Experts of a small language model: 8 layers, 293M tokens.
Below are experts of layer 5 (counted from 0) of a mixture-of-experts language model. Rows are named router (the router's row for the expert), down (a neuron's output weights, with its number) and show model dimensions 0-127. Each number is 128 + 32 x the weight over its row's rms, rounded and kept within 0 to 255.
Before each expert's rows: "comes before" lists some tokens at least twice as common just after its tokens as in all text. This comes from a sample of Wikipedia text that the model never trained on. Tokens count by the router's weight.

# expert 2
comes before: " the", " a", " he", " been", " his", " be"
router [126  80 222 170 144 170 180  63 153 155 138 123  39 145  84 156  42 155 151 100 141 143 134 132  46 114 128 162 131 144 150 102 153  90 110 123 145 137 153 173 168 102 132  92 120 155 116  99 124 113  71 147 117 165 131 158 156 135 183 109 138 138 134  92 129 122  71 171 136 138 122  92 114  82 142  65 125  70  88 132 112 121 121 158 120 110 150  99 116 146 119  90 130 144 136 102 149 123 133 148  88 195  84  90 126 138  52  97 161  96 154  79 168  98 133 175 105 114 119 140 108 113 165 139 115 118 132 141]
down13 [159  60 100 114 100 137 147 127 124 140 101 139 170 170 123  60 138  60 140 132  93 198 102 143 145 144  75 151 185 170 130 127 109 131 124  99 158 104 161 174 199 162  91  90  84  96 125 198 164 107 165 178 142 144 136 114  81 138 163  34 137 109 120  68 197 148  80 137 112 118 126 136 147  99 145 143 145 111  97 149 108 118 117 166 144 165 124 120 142  92 100 138 145 170 185 119  93 115 143 122 111 133 122  86  89  89 144  91 148  99  92 136 122 143 106 142 125 107  34  90 136 103 115 134 156 127 138 118]
down14 [126 123 136 125 138  94  78 125 131 124  68 157 126 177  92 125 152 128 140 138 108 151 117 122  84 125 148  91 176 119 112  95 151 139 111 129 109  49 135 136 165 170 139 129  85 116 150 153 136 184 179  97 129 119 137 149  57 168  90 123 163 121 128  87 120 100 140  53 153 114 141  94 144 119 119 139 167 135 188 120 150 179 153 197  98 101 144  79 160 123 136  99 121 137 102 183  99 121 135  57  85 137 100 108 126 118  41 100 151 162 160 152  84 119 128  65  59 157 106 148 103 195 116 160  73 138  97 152]
down15 [ 93 112 155  91  81 110 163 139 131 125 122 142 109 166 106 200 145 141 128 163 105 116 132 122 155 114 128 191 165 112 131 111 150 142 112 134  72 152 137 108 165 170 126 150 106 134 103 143  68 148 168  84  72 119 100 155 152 133  94 137 101 150  97  95  84 100 161  82 161 139 184 137  72 153 157 112 116 141 119 130  91 128  68 125 141  71 138 133  76 173 202 114 182 134 165 180 110 120 149 123  90 189  86 226 139 147 162 121 181 115 120 114 129 146 141  91 195  95 152 118 123 149 132 132  67  93 142 166]
down16 [121  77 155 160 155 158  98 130  90 112 164  94 179  91 183 101 120 201 120 114 164  83 152 174  74 131 210 123 177 163 107 158 172 156 117 100 156  69 134 151 133 160 134 132 120 126 135  47 147 128  98 109 127 128 126 100 137 171  91 106 144 153  77 119  90 113 132 131 123 140 112 115 110 164 171 142 116 108 134  76 157 168 154 160 156 151 162 108 179 169 110 139 133 117 125 131 176  94 125 153  99 112  92 123 183 115 140 183  86 188 158 185 123 145 134 162  65 145 106 117 194 162 140 107  85 104 123  88]

# expert 1
comes before: " |", " ", "0", "1", "–", " |\n"
router [155 118 164 166 119 125 141 124 121  98 128 149  72 133  87 183  75 155 159  48 143  90  72 144 115 162 130 107 205 143 172 136 143  63 114 104 182 165 102 131 133 118 112  89 103 166 100  67 102 101 127 138 100 148 118  79 105 134 172 121 129 129 149 124 115 190  84 189 113 128  94 133 109 108 126 157 134  41 173 141  42  77 128 154  65 104 120 128  20 108 175 153 134 147 141 124 163 135 126  97  99 153 125 142 159 134 108 167 112 138 134 126 136 112 125 104 124 100 126 144 145 131 152 127 164 107 124 117]
down13 [112 171 174  73 109 151  77  52 122 157 150 133 213 113 150 135 126 124 123 228 111 154 123 119 124 174 115 109 175 176 194 134 113 145  98 112 154 128  93 141 158 151 132 107  97 130 178 198 119 105 168 180  93 151 156 133 109 133 123  89 101  82 136 154 128 153  83 140 109 126 145 122 131 177 133 128 166 178  79 152 162 170 156  95 153 156 157 167 163 123  81 122 162 138 103 129 106  74  72 167 101  88 111  81 111 126 127 149 109  90 135 187 135  89 150 124 140 145  82 164 139 149 133 134 158 114 126 178]
down14 [131  92 150 149 104 180 186 180 170 133 144 167  82 110 115 138 186 165 199  92 210 117 122  85 157 114 151 125 138 120 109 147 119 133 153 159 158  73 141 157 109 138 160 110 148 145 116 139 151 154 138 124 125  84 107 135  94 150 172  77 136 139 131  78 151 115 148 113 190  55  72  98 170 158 193 101  84 120 179 147 162 183 148  86  87  91 114 115  64 118 151  97 145 128 174 137 174  68 117 120 134 115 105 110 153 126 137  99 101 167 132 141 167 111 128 127 105 128 131 168 169 101  84 120  72 104 112 147]
down15 [141 174 137 167 138 136 106 121 167 160 143 132 182 141 143 154 120 122  77 105 170  85 112 108 161 153  77 192 166 201 112 130  77 116 189 116 120 116 129 109 115 158 165 169 107 140 142 154 152 135 106 102 153 163 206 134 125  98  78  91  92 135 125  85 135 129 115 142 124 148 126 154 125 119 129 121  77 104 123 109 112  86 159  92 193  59 142 184 134 171  78  67 162 137 160 106 129 116 130 126 123 120 136 107 108 106 178 144 133 112 113 164 105 121  96 116  98 136 118 153 113 138 143  61 141  63 124 248]
down16 [204 200 143 122 129 163  87 132 172 122 137 139 160 147  92  90  80 162 102 119 136 156 139 120 154 115 144 132 142  75 148 196  93 139 158 109  93 129 172 105  87 132 137  87 108 150 121 133 161 189 157  81  48 140 129 175 171 141 128 108  96 140 118  70 149 178 126 132 147 128 155 105 150 187 113 153  72 114 211 157 107 135 121 109 102 165 125  97  98 147 126 148 166 134 102 131 137 141 103 133 125 164 143  89 102 110 149 124 155 153 155 210 205 108 134 161 143  57 107 148 107 122 103 122  98 181  96 117]

# expert 4
comes before: ":", " |", ".", ".S", "c", "m"
router [145  77 182 119 152 106 125 132 127 156 182 126 110 172 150 210 138 119 100  60 219 169 133 140 132 124 130 106 196  69 132 114 130 124 130 123 174 157 109 103 131 137  91 120 136 128 127 139 124 134 201 160 126 134  97 102 156  74 161 194  82  91 153 155 143  89 132 140 144 106 106 107 122 105 152 113 147 130 149 155  95 155 102 149 133 201  95  71 125  63 104 148 112 136  84  99 185 114  90 129  76 150 143 150 137 185  98 108 168 141 105  73 161  86  90 171 162 121 155 105 114 159 137 165 127 132 148 157]
down0 [114 103 121  95 114  77 142  92 110 115 116 101  95 146 107 139 111 145  86 108  85 113 130 115 108 155  69 117  97 105  94  68 211 157 105  99 149  81 100 169 126  94 117  78 173 110 133 172 146 169 133 126 153  99 118 161 112  98 135 162  91 125  48 169 100 112 171 159  44 111 145 100  68 153  93 146 131 183 128 133 112 165  94 151 119 116 108 114 121 106 132 103 141 180 119 142 137 111 144 115 112 106 170  85 101 122 152 189 103  96  15 160 113 106  95 135 160 106 146  81 147 182 121 103 164 141 114 111]
down1 [110 155 102 182 159 127  98  53 128 167 125 132  94 151 153 159 141 112  98 123 133 151  93 156 158 171 113 139 109 134 175 149 123 111 115 120 122 132 139 144 100 154 118  83  85 120 137 228 137 188 132 146 159 134 122 200 124 114 104 124 136 147 141 147 160 144 150  99 187 153  73 129 154 141 140 121 171 188 113 151  78 167 170  60 107 116 140 191 142 138 159  88 130  85 147  96 182 134 113  91 160 107 165 155 104 127 138 192 154  82  74  68 141 124 155 116 122 163 156 159 125  61 141 117 138 162 109 196]
down2 [127 157  80 109 162 145 115 186 126  43 128  66 122 118  77  66 137 167 163 166 167 155 181 130 203  94 161 156 100 125  96 149 150  91 136 165 125 151  58 132  84  96 127 134 116  98 116 132 139 113 177 118 156 139 105 130 115 122 186 101 148  99 105 114 134 144 124 153 159 141 101 125 146 108 135  88 141 134 127 133 112 127  55  72 150 164  98 154 100 120 196 132 138 120 125 162 159 159  78 111 108 150 109 126 131 152 111 177 142 125 192 130 151 105 172 115 183  74 132 154 200 120 134 113 195 104  75 141]
down3 [134 151 151 182 150 150 165 225 137 158  98 112 123 131 151 116 174  88 121 159 143 119  91 177 108 116 126 131 160 145 151 137 114 140 119 102 109  87 136  51 157 138 191 152 167 137 145  92 141 137 118 141 108 142  77 190 148 148 117  84 118 110 160 101 158 159 123  94 154 151  83 115 177 102 164 166  92 133 126 147 118 115 109 124 179 157 174 144 113 118 121 164 134 162  84 119 133  75 156 147 172 138 150 125 150 123 149 100  99 189 223 125 151 122 156 232 147 125 155 188 121  89  65 140 104 145 140 114]

# expert 3
comes before: "-", "|", "==", "\n", "The", "==="
router [114  93 218 143 173 100 153  58 138 147 153 141  94 135 129 196 110  92 124  67 156  97 133  91 105 100 197 126 210 150 187 114 159 103  32 117 163 181 185 119 149 156 110  92 176 160 144 100 111 157 111 128  80 146 119 107 163 116 154 118  97 174 126 125 122  90 122  87 104 129  85 112 157 138 117 129 174  76 130 111 144 127  95 152 111 156 138 116 111 131 151 160 114 115 112 148 161 107 175 153  97 169  95 106 133 124  92 198 139 146 116 105 170 170 130 118 127 163 118 130 110 102 164 145 105  99 170 112]
down13 [123 107 163  48 101 127 132  90 161 118 154 131 210 138 151 124 105 127 102 161 141 131 129 133 140 186 150 119 150 118  96 115  77 128 101 121 116 144 158 137 181 144 115 140 163 136 189 167 129  81 149 183 153 116 131 130  96 116  99  93 132 131 135 123 129 161 146 127 114 146 187  89 104  68  77  87 162 169  71 145 187 161 117  62 112 129 149  97 108 140  92 201 100 112  82 142 100 178 205  98  90 149 107 174 134 154 162 170 128 103 153 176 150 139 105 139  92 170 118 175 132 129 144 146 208 136 125 147]
down14 [ 66 123 118 165  80 156 154 176 139 137 122 155 160 110 127  69 203 135 148 146 171 133  75 145 159 180 130 138 119  87 106  86 107 157  67 152 126  78 118 121 147 108 157 141 168 129 150 194 111 104 163 171  60 115 133 116  87 157  70 121  94 187 178 125 162  85 125 108 138  93  97  63 163 147 122 168 112 128  75 124 141 133 121 170 109 141 156 160  63 116 163 139 124  94  66 114 132 134 112  84 160 120 127 127 178  86 135 152 118 107 115 156 139 160 137 185 110 120 112  85 170 117 120  62 157 118 124 152]
down15 [119 111 202 110  93 136 100 137 162 120 118 158 138 165 126 101 136 123 117 142 157  93 126 121 108  93 134 105 163 133 105 145 148 106 173 168 122  39 129 194 149 169 121 138 154 190 133 134 146 153  53 154  89  79 144 130  45 150 152  95  65 137 152 151 122  84 163 148 140 112 171 110  78 159 150 153 118 122 130  99 100 151 132 113 191 136 174 129  99 155 125 123 217 107 151 138 166 111 125  85 168 165  85 159 123 150 111 113 179  48  84 149  90 157 123 128  85 157 164 128 125 105 138 155 153 144 160 157]
down16 [140 130  67  96 139 147 151 130  90 132 135  88  91  66 198 117 111 183 181 171 166 150 138 118 120 110 112 141  97 123  98 136 139  68 194 166 122  57 192 116  63 137 126 105 139 101 124 107 144 175 104 197  99 113  85 173 156 140 150  93 153  84  88 116 136 157 144 161 144 164 151 187 168 151 166 118  81  75 122 102 161 171 124  99 109  94  77 151 125 165 112 127 170 134 149 150 158 149 122 183  98 121 165 134 149 119 132 125 152 155 149  74  92 139 137 113 174 124 149  88 106 105 112 138 155 157  80  96]

# expert 7
comes before: ",", "'s", " (", "\n", " and", " was"
router [136  91 220  82 162  94 141 102 175 143 118  13  43 152  55 184  86 108 173  85 140 114 116 114 100 107 141  68 161  82 165 130 118 113 140 111 147 108 101 149 119 110  98 120 119 169 134 111 126 126  84 138  98 146 116 113 122  95 190 116 118 124 136 112 154 101  89 149 127  71 119  89 156  82 172 106 151 123 117 102 141 114  92 169 112 128 125 121 127 105 139 145  87 145  91 127 163  67 139 136 108 183  96 107 100  99 106 173 138 149 138 108 131 125 120 147 145 108  89 161  78  94 160 177 141  96 173 132]
down0 [118 157 107 129 161 144 140 114 139 171  96  97 144 146 150 152  81  73  99 130 149 107 120 144 132 131  72 129 129  91  44 157 139 122  94 129 112 103 103 178 132 150 162 102 141 152  83 129 138 130 175 127 129 112 209 173 131 138 187  54 132 130 150 147 136 120 193 189  76 146 149 136 133 158 135 147 111 103 103 115 115 141 151 149 183 173 134 100 109 110 137 140 107  41 177  83 131 130 196 142 165 179 191 121 102 132 156 139  83 140  90 131 162 125 128 141 133 152 195 130 101  75 139  77 129  96  69 152]
down1 [117 186 147  81  82 185 109 113 147 151 140 116 101 110 127 203 136  72 120 101 164  87 140 172 156 115 100 143 161  83 141 102 115  90 180 118  94 160 139 141 104 135  57  82 126 129 116  84 164 147 103 151 130 129 107 171 155 154 105  93  99 191 160  84 122 152  77 143 125 159 126 117 110 125 112 106 175 167 133 170 183  87  89 134 160 154 110 151 127 160 153 107 105 154 124  69 129 114  85 153 127  77 164 117 124 149 210 102 140  98 146 110  94 180  53  93  85 115 127  92 126 119 164 103 105 133  74  99]
down2 [ 97 208 139 102 138 101 116 189 124  61  88 140 182 128 139 104 142 159 158 166 187 119 169 153 191 170 139  74 102  84  74 160  99 153  92 175 125 185 136  76 142 134  91 132 106 100 179 105 137  95 128 130 194 129 128 110 157  81 154 127 103 120  91  74 175 151  86 150  92 102 172 142 138  89 128 118 142 119  59 125 195 141 126 156 157 107 111 103 182 139 187 143 148 129 104 155 151 126 150 114 135 132 124 112 143 148 124 121 144 111 126 151 136 148 125 179 156 137  98 136 147 144  77  78 118 147  86  61]
down3 [124 111 168 141  48  48 169 200  93 104  92  98 102 103  49 115 169  95 157  71 127 145 133 190 152 134 179 102  98 169 104 155 116 100 174 136 142 113  88 114 132 163 144 136  98 175 129 175 124 137 164 106 144 147 141 121 147 159 113 112  85  61 112  61 130 130 132 144 130 162 111 119  84 181 164 166 153 122 141 158 196 155 124 124  82 169 129 113 167  63 149  91 169 132 139 129 108 105  80 135 132 123 111 115 154 135 129 134 112 105 124  80 113 175  85 166 174 146 101 156 108 117 150 133 157 161 140 151]